Experts of a small language model.
Experts: 96 experts in each of 6 layers, 96 squared ReLU neurons an expert, 4 picks a token, a sigmoid router.
Training: a variant of Muon for the experts, 4468 steps.
Below are experts of layer 2 (counted from 0) of a mixture-of-experts language model. Rows are named router (the router's row for the expert), up (a neuron's input weights, with its number), down (a neuron's output weights, with its number) and show model dimensions 0-127. Each number is 128 + 32 x the weight over its row's rms, rounded and kept within 0 to 255.
After each expert's rows: a language model's description of what the expert responds to. This comes from a sample of Wikipedia text that the model never trained on.

# expert 0
router [116  58 140 116 144 119 138  91 123 104 135 114  90 118 119 146 134  97 142 141 166 157 151 111 152 107 118 152  84 149  94 124 104 113 122  94 187 138 125 121 158  77 141 154 157 116 154  97  61 113 198 124  87 172 141 115  65 103 162  81 122 151 119 127 109 136  65 126 101 105 116 155  89 171 165 155 198 138 145 104 120 171 119 102 100  95 171 154 150 103 105 128 115 155 146 103 189 110 122 177 103 147 113 161 140  94 112  68 133  74 198 115  75 145  67 156 144 133  75 116 135 172 176 108 185 141 158 109]
up0 [134 190  92  81 112 181 156 101 153 138 129 176 163 149 183 155 163 160 159 126 141 183  84  83 102 110  67 101 105 129 115  81 161 130  62 150 120 137 133 113 153 103 182 143 144 171 197 104 106 115 154 109 138 115 117 110  82 122 140 131 141 117 103 113 105 147 123 153 112 147  71 141  84 128 125 110 178 112 165 175 122 179 122 111 140 133 184 167 131  98 133  71  68 136 146 140 158 102  98 151 139 143 158 147  93 126 115 155 140 116 208 119  97  84 154 116 119 140 156 119 110 100 153 116 185 113 140 151]
down0 [113 129 154 131 121 117  98 174 135  82  89 148 175 149 123 149 121 120 187 106 132 132 118 135  80  92 135 147 115 134 121 161  84 159 161  99 169 227 163 189 144 174 120 120 140 108  77 170 169 152  83  99 110 125 140 121 131 164 147 140  86 133 136 105 148 165 134 210 103  63  55 148 159 130 134  94 136 168 124 128 110 128 152 154 145 132 116  56 114  39 157 143 200 163 108 115 121 190 116  97 161 180 155 191 106  89 121 169  68 134 128 126 172 161 122 147  83 108  90 136 128  90 148 142  96 112 117 139]
up1 [118 133 149 131 161 105 139 132 131 171 118 103 145 172  95  99 142 182 137 102 189 123 124 125 123 123 152 130 143 109 206 154 114  79 142 125 129 165 191 148 137  74 146 104 183 151  82 115 166  97 115  99 136 111 156 132 123 135 119 102 113 151 169 144 191 110  75 171  88 124 148 156  97 114  88 162  97 116 146  66 109 124 150 137 126 125 157 119  89 111 112 131 151 136 191 132 128 128 154  84  82 143  77 165  82  87 123 113 116 146 131 182 139 110 111 158 176 126 129 225  37 201  70 139 140 210 123 125]
down1 [ 84 101 132  97  92 175  83  69 121 144 100 186 138 108 117  97 129 177  92 141  78 115 128 107 124 109 107 166  81 199  58 120 177 147 155 159 140 121 140 154 133  82 128 150 119 143 100 162  85 139  76 117 150 147 104 199 183 133 128 157 135 126 138 170 126 138 129 124 130 112  50 157 101  87  75 167  97 153 201 129 115 134 166  50 135 149 126 130 168 109 156 129 131 149  87 181 125 171 178 183 136 123 102 122 101 160 108 132  79 136 124 128 141 166 142 121 136 160  70 104  68 141 115 129 166 154  67  98]
up2 [ 76 116 106 111 136 127 111  62  97  97  98 164 172 132  67 151 163 127 135 118 170  81 102 115 100  90 158 189  95 128 123  87 200  88 159 140  91 139 112 146 204 127 135 117  95 176 141  28 122 166 137 134 169 100 159  54 155  87  99 121 110  98 156 119  84 115 119 178 103 153 158 125  72 152 203 146 162 121 163  89 111 143 139 112  56 120 179 138  82 111 132 123 168 102 102 134 121  69 142 149 143 133 142 105 137 124 149 120 150 171  83  94 118 134 114 125 141 156 102 125  97 169 122  86 127 126  85 181]
down2 [108 124 131 154 119 104 127  96 113 118 116 137 111 133 132 193 157 105 192 116 183 107 102 178 186 163  77 141 195 162 132  93 152 190 135 147 155  98 134 147 163  90 118 154 144 127 115 114  98  99 112 130  79 164 119 184 116 172 164 144 138 127 131 143 135 160 140  90 119 101 120 134 106 156 107 138 117 148  79 111 145 137 125 163 123 153 101  82 139 236 168 194 163  94 106 101 114 143  51 113  95 166 201  85 130 140 135 117 123  84 128 126  71  98  96  97 137 109 106 119 156 124  93 112 115  99 158 174]
up3 [120 177 111 160 165 149  87  63 183 103 103 145 118 136 105 113 125 157 190 116 156 151 133  30 160 110 174 100 103 125 119 160 159 124 114 126 122 193 112 156 109 103 139 169 171  60 113  91 115 172 153 123 142 168 202 141 104 135 157 111  84 146  97 157 121 128 174  80 122  96 182 106  67 109 144 100 182 132 166 152 139 160 100 116 104 139 159 122 151 130 149 170 156  97  95  99 165 100 149 169 128 136 195 122 129 153 144  83 119 118 138 122 125 111 137 119 137 123 134  82 164 167  92  95 107 104 127 137]
down3 [118 123 158 153 105 112 169 112  98 140 185  74 121 145 121 113 175 111 127 152 147 173 156 151  70 143 127  89  85 110 176 139 137  72 142  91 158 120 131 132 117 106  98 125 171 119 134  89  90 150  75 106  94 137 138  79 156 116 171  95 175 143 103 174 135  76 133 145 164 152 106 113 151 136 154  94 141 150 102  93  97 157 109 130 145 201 153 108  97 102 173 147 155  90 111 117  92 131 157 135 152 141 135 140 140  87 162 114 220 137 135 104  90 111 113 105 103 134 172  48  96 140  95 149 164  99 100  96]
Closing parentheses, brackets and quotes ending parentheticals or equation numbers, often in tables or headings, plus scattered as, not.

# expert 23
router [149 146 198 118 102 121 159 101 116 174 130 168  53 138  89 152 108 122  57 183 155 127 183 132 140  85 141 141 140 100  99 137 135 111 132 100 174  85  87 140 156 186 116 162 105  82 206 107  51  72 139 143 193 115 144 132 142  55 143 119 167 123 116  87 149  94 150 154 136 125 103 148  99 195 165  98 148 102 148  98 188 120 117 102  86  51 114 172 161 197 104 123 115 142  84  74 132 102  80  89 113 113 144 107 167 111 133 119 161 159 147 130 108 156  74 109 169 145 126  96  66 179 146 168 148 169 115  99]
up0 [150 163 175 141 128 106 123 172 123 104 134 168 142 135 122 115 105 107 103 132 121 144 148  96 129  91 187 148 162  83 127 150  99 133 107 117 141 135 169 131  98  95 154 167 111  99 129 126 127 201 106 127 141 151 130 151 144  90  87  87 156 155 141 116  96  84 141 154 146  97 161 129 140 160  94 123 160  85 174  58 105 140 129 135 133 137  85 119 125  68 114 105 162 192  86  85 101 116 161 104 117 103  68 101 125  84  71  78 112 164  63 109  86 147  94 124 123  92 137  86 146 144  65 157 172 132 146 106]
down0 [133 114  94 142 132 130 102 103 132 118 125 101 112 133 113 128 140 171 176 179  96  94 128 151 138 103 125 158 156 162  90  93 137 123 103 196 156  66 105 114 145 125 139 120  89 110 132 166  99 142 127 141 143 152 133 174 143 108  87 137 185 185  68 167 123 175 170 153  92 156 155 112  88 129 141 164 115 100  99 134 195  88 137 153  92  88 167 169 167 108 138 144 128 135 152 127 135 102  58 122  69 140  55  64 145 132 159 168  92 144 128 122 126  96 141  89 185 138  64  68 175  98  67 159 158 185 143 183]
up1 [116 106 110 156 109 143 141 108 138  95 177 147 151 148  82 190 121 175  80 123 156  86 110 102 116  83 147 116 156  96 114 142 136 131 125  70 156 138 137 156 116 160 164 121 129  85  92 130 105 119 145 154 118 181 108 190 139 152  93 139  87 136 152  84 160 138 152 143 154 117 143 118 143  99 109 154 139 135 215 122 154 150 113 164 136 116 135 144 112 182 112 109 133 131 128 100 132 148  61 116 171 129 119 122 137 120 201  40 130 161 150  45 133 155  73 138 104  90 140  67  93 150 134  98 116 126  95 108]
down1 [180 200 106 160  63  91 114 131 152 140 149 105 147 208 178 108  75 187 201 195 168 149 166 171 189 175  92  67 158 110 207 138 106 134 106 142 107 140 162 142 121 141 138 122 150 176 150 156 127 102  34 110 144 114 112 132 126  75  73 158  91 134 150 159 131 111 102 125 132 188 158 137  46 183 121 115 108 124 130 174  85 117 136 149  83  64  85 110  76 119 100 106 140 120 109 155 143 124 107 108 184 122 157  89 114 182 113 175 111 161 104 147 180  78 111 134 201 133 150 169 116 149 119 110 144 130 141 170]
up2 [118  92 136 151 206 102  97 113  81 138  73 103 127 109 135 133 118 129 121 133 123 156  92 122 103  96 137 142 132 103 112  66 202  81 143 117 180 164 121 146 132 133 112 122  91 118 105 152 120  57 138 167 105 143 154 157 156 111 165 232 135 156 129 129 141 164 155 107 105  88 141 118 115 147 108  83 144 151 123 112 112 151 150 115 107 121 122 151 157 157 150 157 255 137 126 130 142 131 166 180  79 138 127  88 107 170 135  66 139 171 153 130 162 137 147  68 175  84 121 129 124 159 169 124  81 151 127  72]
down2 [ 90 120  80 133 116  78  98  55 140 145 112  90 107 142  81 136 123 130 131 148 132 116 107 104 176 101 149 115 168  90 158 100 147 124 115 120 136 106 148 109  89 148  96 149 200 109 191 138 175  66 152 116 179  87 195 159 164 122 121  73 124 135 197 159 176 143 111  71 177 144  37 191 118 129 100 158 148  55 172 106  89 140 148 144 157  81 130 154 140 135 127 142 149 170 107 152 166 169 125 109 167 135  91 107  71 150 115  62 130 143 140 123 169 131 137 148 149 114  95  93 148  92 113 123 118 138 146 202]
up3 [156 117 133 101 176 150 132 158  92 143  77 173  97 146 156 143 145 131 100 145 128 129 199 143 142 113 102  90 120 112 158 171 127  82  65 134 161 169  56 176 113 130 105 171  72  74 219 101  85 185 201  69 151 132 156 110 146 108 126 159  68 181 147 122 167 105 176 104 110 141 118 103 122 203 122 152 121 108 151 155 108 150  63 102 123 115 137 136 102  75  96 103 151 145 139 115  78 109  91 128 102 160  82  88 178 167 142 146 159 123 188 109  92  92  80 106 153 123 102 120 143 143 111  58 153 114 118 195]
down3 [178 164 152 148 118 118 146 148 192  64 172 106  95 130 149 113  88  99 185 136 116 155 141  79 164 138 101 193 134 138 132 110  95 150 107 159 165 104 133 115 121  96 153 130 171 135 145 164 144  63 106 152 155 207 112 120 153  95 142  71 112 161  90 147 104 112 165 136  84 148  78 159 133  85 158 128 152 142 158 119  95  79 153 136  86 105  68  88 158 131 123 113 165 138 142 159 167 129  51 109 123 141 137 119 109 140  95 190 144 100 103 150 140  85 100 100 151 151 134  88 139  84 130 152 133 155 105 120]
Colons, dashes, semicolons and words like including or consist that introduce a list or value after labels (Coordinates:, election:).

# expert 48
router [ 87  94 148 110 124 126 103 127 142 111 148 102 122  74 144 162  79  73  58 153 146 149 112  96 123 143 152 129 104 103 118  95 150 116 128 142 167 126  58 119 166 132 147 147 129 112 112 104  95 136 107 103 106 133 114 148 111 139 109 118 126 136 116 102 139  79 147  72 141  74 142 200  88 217 126 186 124 165 148 157 154 149 119  54 140 116 189 154 179 130 120 117  98 164 172  73 134  55 170 158  50 136 104 134 122  57 174  80 110 106 179 117 129 120 106 111 197  94  66 155 146 139 143  93 134 119 186 136]
up0 [104  79  33 145  93  65 114 125 154  83 165 130 139 130 207 130 134 143 113 109 111 112 159 145 149 101  88 123  73 143 101 140 151 100  51 109 102 150 109 163 149 157 142 134 139 115 150  95 155 129 117 149  94 112  97 153 131 104 159 116 140 185 113 127 138 158  90 114 103 121 156 135 119 116 102 127 133 125 126 165  92 117 117 118 171 148 163 142 133 109 153 103 159  81 115 119  85  95 115  46  81 214 109 158 163  64 116  66  99 128  74 140 141 171 116 127 201 150 101 124 187 122  91  82 163 107 154 172]
down0 [149 160 115 149  76 139 100  51 180  85 109  83  88 144 163 118 105 148  99 119  82 130 106 137 112 111 137 192 156 113 168 127  90 140 102  98 126 154  81 152 125 144 153 172 167 104 146 123 112 110 149 151 131 218 100 178  77  89  94 135  91 162  96  89  86 146  94  96 145 120 118  81 102 157 138 178 116 183 115  84 127 138 142 161 205  77  95 148 165 130 154 117 147 139  96  80 134 135  97 137 134  85 158  82  64 102 106 165 158 146  79 120 104 123 143 180 158 151 141  97 137  92 156 185 152 135 137 120]
up1 [120 201 115 108 187  78 155 102 112 156  77 124 135 111 108 194  98 145 129 165 133 143 161 147 141  64 151 120 145 115  80 106 123 108 117 179 118 142 173 156 137 133  86 136 124 164  96 114 136 107 120 187 139 147 180  73 146 113  89 125 150  85 120 154 104 107 118 155 165 127 183 125 127 112 145 170  67 151  98 110 148 100 173  79 120 138 172  95 115 115 123 158 132 136 146 165 137 130 156 173  86  93 127 125  76 103  76 175 161 131 126 140 110 104 117  83 149 114 103 177 106  95 143 103  87 106 138  83]
down1 [155 136 144 109 169 110 110 114 122 122 120  81 148 148  88 100 139 120 121 122  74 115 156 121 126 170 103  83 242 173 133  78 131  92 122 146 186 194 116 165 154 158 135 139 148 152 134  97 123  89 126 132 118  80 169 116 166  71 111 144 135  93 141 124 117  85 146  82 114 104 138 152  82 108  99 150 130 111 127 170 162 132 147  53  47 157 152  81 106 131 117 104 110  75 187 171 131  69 129 127 148 143 114  65 138  99 132 127 122  28 206 145  85 120 111  75 160 116 119 145 171 192 152  92 144 160 109 171]
up2 [153 151 150 110 153 168 147 125 137 142 137 166 162 117 132 198 110 101 131 111 101 113  62 105  97 162 161  94 111 126 142 192 137 103 156  73 102 125 115 107  87 102 140 115 106 145 156 123 168 116  62 158 155  91  96 145 195 140 146  93 113 164  68  89  90 130 145 102 145 101 151 176 108 128 203 148 128 151 134 123 170 179 130 166 136 154 141 132 164 109 156 155 140 151 126  92 168 107 150 110 226 109  80  91 159 171 142 104 116 139 169 143 148 169 126 138 137  66 149  87 129 110 201 134 140 198  90 127]
down2 [154 117 108  94  64 130 155 129 177 174 129 142 156 124  88 121 146 135 139 165 136 176  78 103  50 127 157 115 145 132 131 113 118 154 163 144  87 138 155 121 148 169  82 121 118  93 103 123 134  80  71  94 176 103 169 131  92 135 102 179 147 121 187 175 112 103 108 185 105 131 137 209 163  75 163 128 146 134 148 191 150 127 197 107 103 103 120  62 127 161 108 138 147 127  99 112 143 118 142  93 119 139  78 152 105 141  75 144 117  88 167 164  95 125 161 105  96 116 147 131 176  65 117  97 141 145  88 120]
up3 [110  83 145 158 125 156 146 130 151 128 117 136 105 124 135 179 174 173 146  73 121  79  83  82  86 159 192 145 128 117 183 120 113 129 182  88 137 103 118 129  77  85 100 111 149 104 109 139 106 144  89 139 115 119 166 137 136 137 117 156  90 123 117 115 122 165 161 105  89 117 123 148  71 170 144 152 125 128 176 109 148 180 139 243 129 126 124 154 189 112 169 133 166 106 100  80 192 104  97  76 155  87 109 180 110 156 142 137 148  80 144 155 156 136 164  98  95  74 161  54 164 128 158 151 164 148 101 157]
down3 [187 163 107 105 135  81 177 146 113 132 153 157 181 135 133 112 200 107 137 148 102 101 139 134 175 110  92 119 142 136 108 130 140 113 139 114  97 151 153 132 135 186 131 133 133  81 139  78 131 135  82 118 106 120 118 101 100  82 145 191 127  84 115  92 146 102 101 190 131 121 125 127 174 143 126 130 154 162  68 182 124 143 128  92 125 156  71 149  85 135 138 139 123 117 191 179 102 118 121 116 110 111 153 130 183 113  65 138 102 142 113 150 136  86 102 139 153 154 180 218 169 129 150  79 137 128 131 121]
Field-label words in table headers and infobox lines, such as Year, Country, Location, Born, Date, Coordinates.

# expert 37
router [155 105 158  91 164 137 141  60 103 143 152 122  84 114 159 171 145 154 143 153 158 129 154 157  71  67 118 116 109 108  98 135 126  97 143 126 147 123  66 118 153 130 116 152 136  92 116  67 120  73 108  71 171 156 123 170 118 118 126 155 112 168 103 143 121 139  95 125 128  87 152 173 130 160 131 141 163 156 191 146 188 105 139  95  87 139 153 128 141 141  70  86 140 135 147 166 147 153 117 117  81 146 130 128 115 115 116 101 145  83 131 183  68 115 129 108 127  76  29  98 103 132 145 121 130 180 141 108]
up1 [116 139 122 109 107 165 121 149 117 127 147 117 140 144 102 156 121 139 123 175 140 185 163 161 124 172  81 167 146 135 120  70 127 134  92 196 197 115 117 190 138 120 143  94 155 133 131 123 183 124 141  75 111 107 125 125 100  59 215 174  89  68 142 156 164 110 116 113 111  86 131 124 157 157  84  96 134 141 108  60 156  89 133 110 192 142 153 112 155 120 176 128 110 127 158 132 125 105 144 132  89  67 133 148 110 144 185  98  95  95 135  89 112 107  91 105 111 153 142 155  98  35 102 137 136  73  96  68]
down1 [168 132 105  92  94 106  84 105 148 131 177 151 111 108  91 151  93 144 164 183 145 158 156 156  42  67 156 134 131 164 182 101 105 107 111 162 108 156  71 130 106  78 160 153 154 199 136 148  83 140 116 129 126  95 127 128  68  78 153 166  88 133 116 167 164 145 157 115  96 155 108 118 108 107  96 119 157 147 130 130 129 109 159 183  82 115  91  96 119 132 136 143  67  88 128  99 157 159 145  85  86 156 143  98 170 163 164 126  99 136 100 113 118 139 104 150 152 155 124 147  61 124  76 155 118 124  93  90]
up2 [167 141 145 107  80 122 213 117 102 171 128 162 177  87 123 119 173 168 157 127 172 142 139 110 132 121 121 122 144 149 130 125 166 193 114 169 150 118 148 191 151 116 100 127 121 167 103 120 124 135 149 174 110 162 103  97 143 107  74 124 112 169 165 103 117  80 129 104 215 124  91 166  98  98  72 173 144 110 157 159 154 136  64 111  80 129 133  89 170 119 126 180 147 162  84  85 149 100 129 123 141 148 173 164 124 115 131  93 134  85 154 121 109 138 132  60 101 162 214  89  95 115 167 111 162  68  89 155]
down2 [167 149 132 127  62 108 182 121  90 126 153 178 130 129 138 171 113 136 117  61  92  92  98 161 171 111 151 181 154 119 141  93  97 136 113 125 114  76 114 110 151 139  99  80 139 173 146  94 147 110 100 130 167 150 142  97 108 132 114  82  65  97  93 165  89 176 152   7  58 165 125 112 166 141 118 137 141 173 109 123 100  93 171 142 107 157 124 191 117 188 126 126 161 174  88 152  99 184 139 120 146  84 186 192 150 133 125  54 148  41 101 142 136 147  71 134  91 124 122 114 128 121 155 108  88 124 124 136]
up3 [109 154 126 151 190 103  90  93 129 176  73  90 127 190 142 144  77 169 166 121  93 135  85 104 177  97  92 168 130 139 118 120 132  93 102 110 154 162 140 132 118 130 156  76 140 107 152 158 175 110 135 156  97 177 195 131 159 113  63 123 104 167 149 159 111  57 117 132 138 166 133 107 175  85  76  77 115  93 148  79 165 137 117 141 127 139 143 125  93 128 138 141 125 166 115  77 171 142 127 152 149 167 152  88 153 125  87 163 113 124 100 141 148 161 134 168 115 128 131 112 105 120  27  71 127  85 101 101]
down3 [142 124 122 149 135  86 100 158  92 139  86 157 134 110 109 102 179 143 137 143 111 165 140 195 144 154 122 146 115  93 171 138 115 125 149 182 104 173 130  74 153  57 150 102  96  85 188 119 106 158 133 133 172 103 212 160 140 159 100 134 123  79 143  80  99 195  66  91 113  83 148  86 155 141  54 117 131 114 158 143 117  69 133 142 106 164 157 169  98 119 120 139 114 119 115 158 141 150 144 132 124 143 146  77 133 120 172 125 154 125 126 105 125 131 187 102 160  79 108 169 129 125  85 160 125 182 131 100]
up4 [144  53 134 115 101 115  78 112 147 149 149 173 119 125 127 128  92 124  76 111 149 227 146  97 125 139 181 154 144 138 168  99 131 116  63 106 148 129 116 159 131 129 164 123 103  96 100 175 127  88 103 122 107 152 173 109  85 182 152 158  58 167 108 161 157 101 104 100 122 118  84 167 106 163 111  73 143 157 133 135 130  78  93 206 139 121 159 136 100 146 162 122  74 188 117 109 154 140  94 175 122 148 145 217  85 111 118 120 128 124 143 153 153 137 124 196 102 176 144 129 153 127 213 108 171 126 119 123]
down4 [136 127 148 166 147 144  96 181 167 120 113 112  98 113 132 119 196 128 113 183 123 114  94 159 168 150  86 111 106 141 116 156 136  13  91 113 160 157 125 107  81 111 179 107 145  96 199 118 112 144 177 196 145 138 136 141 152  91 178 160 139  92  63 144 135 203 115  67 171 164 113 131  74  91  87 143  95  90  63  95 151  94 164 194 101  92 164 125 153 141 163 148 116 144 178 127 113 120 129 150 119 153 194 166  94 105 108 146 140 174 113 148 120 122 112 106 144 163 124 201  75 130  24  84 131 130  88 142]
First pieces of personal and place names, especially foreign ones, such as John, San, La, Yun, Masa, Ren.

# expert 62
router [106 105 150 100 114  80  94  78 145  94 117 119  88  95 143 169 106  85  60 139  92 194 167 147 155 116 118 148 133 107  94  60 204 126 156 151 156 120  84 106 186 190 162 152 115 123 116 118  89 169 103 105 114 179 101  66 136 149 144 135 119 209 107 118 100  86 113 107 146 142 116 168  85 156 136 157 109 120 130 174 163 138 110  78 128  57 145 133 155 100  87 101  63 192 109 108 112 124 116 135  86 162 160 118 119  70 155 121 146 128 133 175  91 125 103  90 158 104  87 104 104 184 107  65 184 123 154 106]
up0 [153 160 106  65 179 199 165  97 121 110 126 118 126 129 125 146 153  85 102 130 143 117 124 204 121  39 124 119  92 110  83 127 146 190 110 104 118 171  62 114 127 122 113 131 127  82 107 126 155 133 109 105 115 143 124  94 125 158 135 172 121 125  74 112 131 134 139  94 143 117 145 130 168 136 168 122 124  96 168 113  70 120 140  70 119 123 103 155 151 148 138  87 117 156 208 184  80  96  97 141 165 115 192 124 119 131  66 107 122 151 157 136 142 100 135 140 134 114  33 119  75 141 163  21  70 157  70 118]
down0 [147 145 133 138 162 135 129 149  97 155 151 157  91  97 163 100 109 126  99 111  71 128  66 177  98 133 100 104  52 117 156 115 134 115  97 152  95 142  62  88 103 171 141 110 107 116 167 139 138 176 138 123  70 109  92 151  97 128 157  94 136 126 159 131 130 117 114 100 143  97 135 147 134 117 115 121 138 123  97  51  77 159 133 171 110 167 151 104 141 110 139 154  96 132  94 105 135  72 190 166  96  97 116 154 123 129 105 150  99 130 121  56 149 103 130 132  74 144 102 217 110 103 150 138 136 177 164 110]
up1 [ 72  88 146 168 134 104  85  68  67 108 141 139 110 110 151 131  95 131  92 164 112 106 167 125  88 137 157 155 152 126 104 140 117  87 178 117  86 115 157  67 183 172 173 127 129 129 170 158 132 103 143  73 184 150  85 142 147 126 140 161 156 131 149 113 110 140 148 114 130 143 113 119 152  74  56 146 126 132 146 137 149  71 114  92  96 121 137 175 140 124 109 139  96 138 120 111 143 107 147  99 147 173 159 193  99 103 222  89 117  97  92 123  61 124 147 171  96 109 176 145 147 157 154 115 161  92 145  77]
down1 [117 168 110 135  77 149 106 140 170 125  99 101 122 101 110  70 216  71 146 146 122 133  93  73 150 185  87 153 119 124  93 158 125 124  46 129 140 141 120 136 145 139  86  89  71 154 147 140 175 134 168  50  77 127 141  84 179 114 141  74 135 123 129 115 113 111 180 129 105 119  55  85 135 124 178 150  57 128 142 172 142  94 153 152 138 113 105 122 119 159 166 157 128 137 115 118 122 105  94 150 132 138  95 126  80  89 171 129 137  95 144 101 183  66 133  75  93 133  86 141 135 110 162 112 131 170 135  77]
up2 [ 93  89 134 119 172  89 126 133 108 170 133 102 155 115 128  88 170 106  88 134 127 215 140 157 120  91  71 164 100 100 156  80 177  79 141 135 126 158  97  76 146 190 124 182  80 133 140 120 120 149 113 120  85 138 139 115 144  93  93 143 160 131 131 143 117 105 100 157  68 165 140 148  89 134 157 134 175 115 121 194 139 127  88 107 128  82 129  87 147 110 111 139  72 163 127  37 115 168 131 113 106 189 124 122 117 121 128 141 137 134 166 130  41 149 100 148 116 146 161 140 103 116 161  95 131  78 140 128]
down2 [158 112 160 152 111  87 140 129 199 144 172 108 136 171 106 119  83 155 151 126 161 132 147 101 132 136  84  95 169 120 100 104 165  73  93 131 140  91 163 172 133 138 144 149  94 104 211 141  92  66  89 116 103 106 138 129 168 100 149  97 138  96 166 157 115 130 135 140 117 153  77 123 102 155 173 118 152 161 110 187 141  62 186 117 135 133 105 128 142 152  66  75 166  68 118 157 157 165 125 124 133 116 118  62 165 163 100 119 120  78  93 179 143 104 161  59 126 141 177 150  62 162 144 159 156 125 102 110]
up3 [132 160 163  85  75 145  99  87 153 115 130  33 108 150 189 175 159 176 115 150 112 165  99 107 196 106 107  93 135 106  79 111 144 102 156  93 153 135 160 132 144 130 189 124  80  92 129 136 134  79 144 151 150  95 111  78 127 143 120 172 127  85  60 120  75 122 113  86  94 139 107  86  64 143 150  98 144 110 116 164 151 169 109 188 137  54 150 121 132 116 165 104 116 136 112 152  67 180 149  78 107 103 131  87 133 143 124 188 137  94 158 144 182 161 163 123 154  99 138 110 133 147 121 150  63 141 115 155]
down3 [110 111 163 120 135 192 162 113 122  88 110 121 123 160  91 163 121  89 148 139  89  71 209 107  91 145 118 102 150 141 136 135 146 168 123 150 118 123  86 171 160 106 146  59 154 182  65 150 176 181  83 168 106 135 123 122  60 128 134 160  94  75 147 131 129  81 156  97  65  96 162 167 143  99  72 141 123 123 108 176 152 120 138 158 101  91 106  47  94 108 147 160 150  73  91 101  90 114 134 119 130 105 116 115 196 138 145 124  97 124 137 158  92 106 121 123 195 159 159 151 104 151 131 148 110 135 184 145]
Markdown table dividers, pipes, colons, line breaks and infobox field labels such as Species, chronology, Personal information, Coordinates.

# expert 8
router [128 128 184 119  96  84 160 103 126 181 123 161  89 133 101 175  91  69  42 188 147 132 180 125 144  96 141 142 143  72 117 130 117 123 150  72 177 101  72 142 140 166 123 176  70  96 162 132  65  92 136 119 169 157 118 109 167  61 129 121 124 142  94  84 123  96  97 165 106 147  91 146  72 190 145 127 153 109 183 112 179 103 127  93 113  26 118 163 176 172  83 107  86 161 114  73 133  74 104  70 112 114 118 121 193 117 160 117 150 151 182 155 107 135 112 115 177 141 122 113  76 188 115 157 158 155 117  95]
up34 [162 134 147 170 126  84  73 153 140 129 110 105 126 114 121 181  44  85 104 173 139 139 159 118 130  82 111  90 187 105 130 150 126 128 134 121 159  43 159 162  85 101 140 157 171 138 156 122 118 202 188 121 146  81 126 124 166 171 230 101 113 112 139 120 149 154 129  53 154 141 154 113 131 122  90 231  80 130 113 148 121 142 159 112 206 134 109 102 178 133 127 120  89 111 140 130 118 117 117 130 110 151 148 153  81  79 133 132 185 164 130 136  78 130  28 159 163 169 157 127 146 175 128  87 128 145 106 103]
down34 [ 82 153 106 103 153 117  72 101 116 161 152 188 131 160 169  60 162 130 146  46 109  75  64 160 182 175 150 139 117  47 104 128 100 135 182  96  90 136 211  88 134 152 138 103 149 170 150 160 113  77 110 127 164 164  79 139 170 113 147  87 170 149 113 138 123  98 121 161  96 104 106 157  83 104 173 159 140 121 108 177 153 140 128  96 115 113  92  92 134 133 147  67 149 107 146 176 173 126 111 119 156 126 126 100 153 150 105 142 139 126 108 168 125 117 125 141 177 128 115 155 163  90 130  93 115 149 147 148]
up35 [143  78 147 125  94 202 149  84 113 180 110 147 149 147 178  94 143 122 128 123 114 163  93 140  98 112 160 120 143  95 124  87 129 129 111 105 111 135  96 132  82 139 121 152  98 110 141 175  38 148 127 128 120  95 113 147 175  85 192 139 147 151 121  94 117  88 175 123  99 133 151 132  99 124 176 124 176 171 145 147 110 170 134 199 158  82 120 151 125 117 161 147 132 172  98  90 111  90  62 134 182 148  94 101 130 138 103 158 119 125 153 163  99  55 152 158 153  78 195 119 221 156 110 161 161 115  99 198]
down35 [182  76 142 113 192 157 106 108 136 123 105 101 124 157 127 109 135  84 111 120  82  69 157 205 111 133 131 182 102 160 128 122 110 169 119 173 108 173 173 127 110  96 192 164 127 110 158 142 113 150 101  89  93 132 146 183 139 179 145 116  78 162 151 101 118 151 105 114 174 123 128 132 128 186 114 156 121 104 135 154 149 123 173 124  71 150 162 131 113 120  97 146 131  49 154 120 138 147 104 118  50  93 156  97 114 152 143 111 114 160 141 101 112 145 120 129 165 194 106 120  88 157 192 133 144 118 109 100]
up36 [157 112 148 181  73 132 133 141  53 175 149 168 189 189 101  89 199 138 141 145 148  91 139  90  70 110 234 160 142  72 131 123 100 153 135 113 133 115 153 131  89 114  84 114 106  87  96 148 161 131  82 142 104 157  91 111 131  67 162 162 149 131 127  65 102 132 124 146 106 186 100 144 162  91 182 169 182 113 187  98 105 125 127  99 102 145 124 128 186 112 127 160 130 143  45 110 137  69  96 127 147 127 105 141 127 110  84 160 189 147  88 131 151 181 128 112 161 134 184 101 143 177 111 149 163 170 143 136]
down36 [154  97 162 151 128 118 131 104 144 163 128 127  75 145 149 157 130 107 173 123 151  65 176 129 122  90  99 142 121 123 175 149 130 135 143 120 102 149 116  82 100 130 110 120 107 139 117 142 136 116 173 144 136 108  93 118 177 101 124 134 139 115 160 198  66 127  89 145 119 200  86 113 127 150 103 147 113 161  86 159 182 137 152 108 134 103 136  95 116 161 111 153 147 148 117  80 118 141 178 115 226  63 139  77 162 184 102 121 114  66  66  84 146 168  94  86 208 136 138 106  97 155 194 198 135 110 120  93]
up37 [136 131 108  95 131 160 147 133 211  54 116 206 130 177 119 128 132 129 153 224  84 141 155 137 108  98 125 166 154 177 170 136 147 157 118 101 139 123  71 169 149 131 111 161 156 120 170 107 143 174 119  72  96 141 178 130 152 117 110 129  55 161 145 125 102 108 127 115 112 125 121 162  66  63 128 126 132 146 123 177 110 164  57 119 132 127 156  70 138  56 189 119  89 138 124 135 112 130 143 116 131 143 108 106 162 110 220 133  75 143 139 127 163 187 139 159  78  87 162 171 168 171 168 120 159  90 155 109]
down37 [177 134  54 115 121  88 143  61 121 109 121 107 168 111 142 131 101  85  99 110 121 121 150 143 161 132 112 116 149 113 161 134 170 132 161 107 131 115  86 193 148  80 113 167 161 130 114 127  92 152 161 137 158 144 135 108  89 130 179 115 128 159 136  94 130 133 128 157  84 185 149  43 112  91 117 102  53 117 165 137 129 112 134 141 134 158  79 161 116 169 136 111 136 158 182 151 104 161 140 105  96 105  80 115 137 115 110 173  96 114 144 114 116  87 132 163  67 139 141 149  87  84 125 102 109 101 116  88]
Colons, semicolons and dashes that separate labels from values in lists and infoboxes, as in "Genres:", plus the word "information".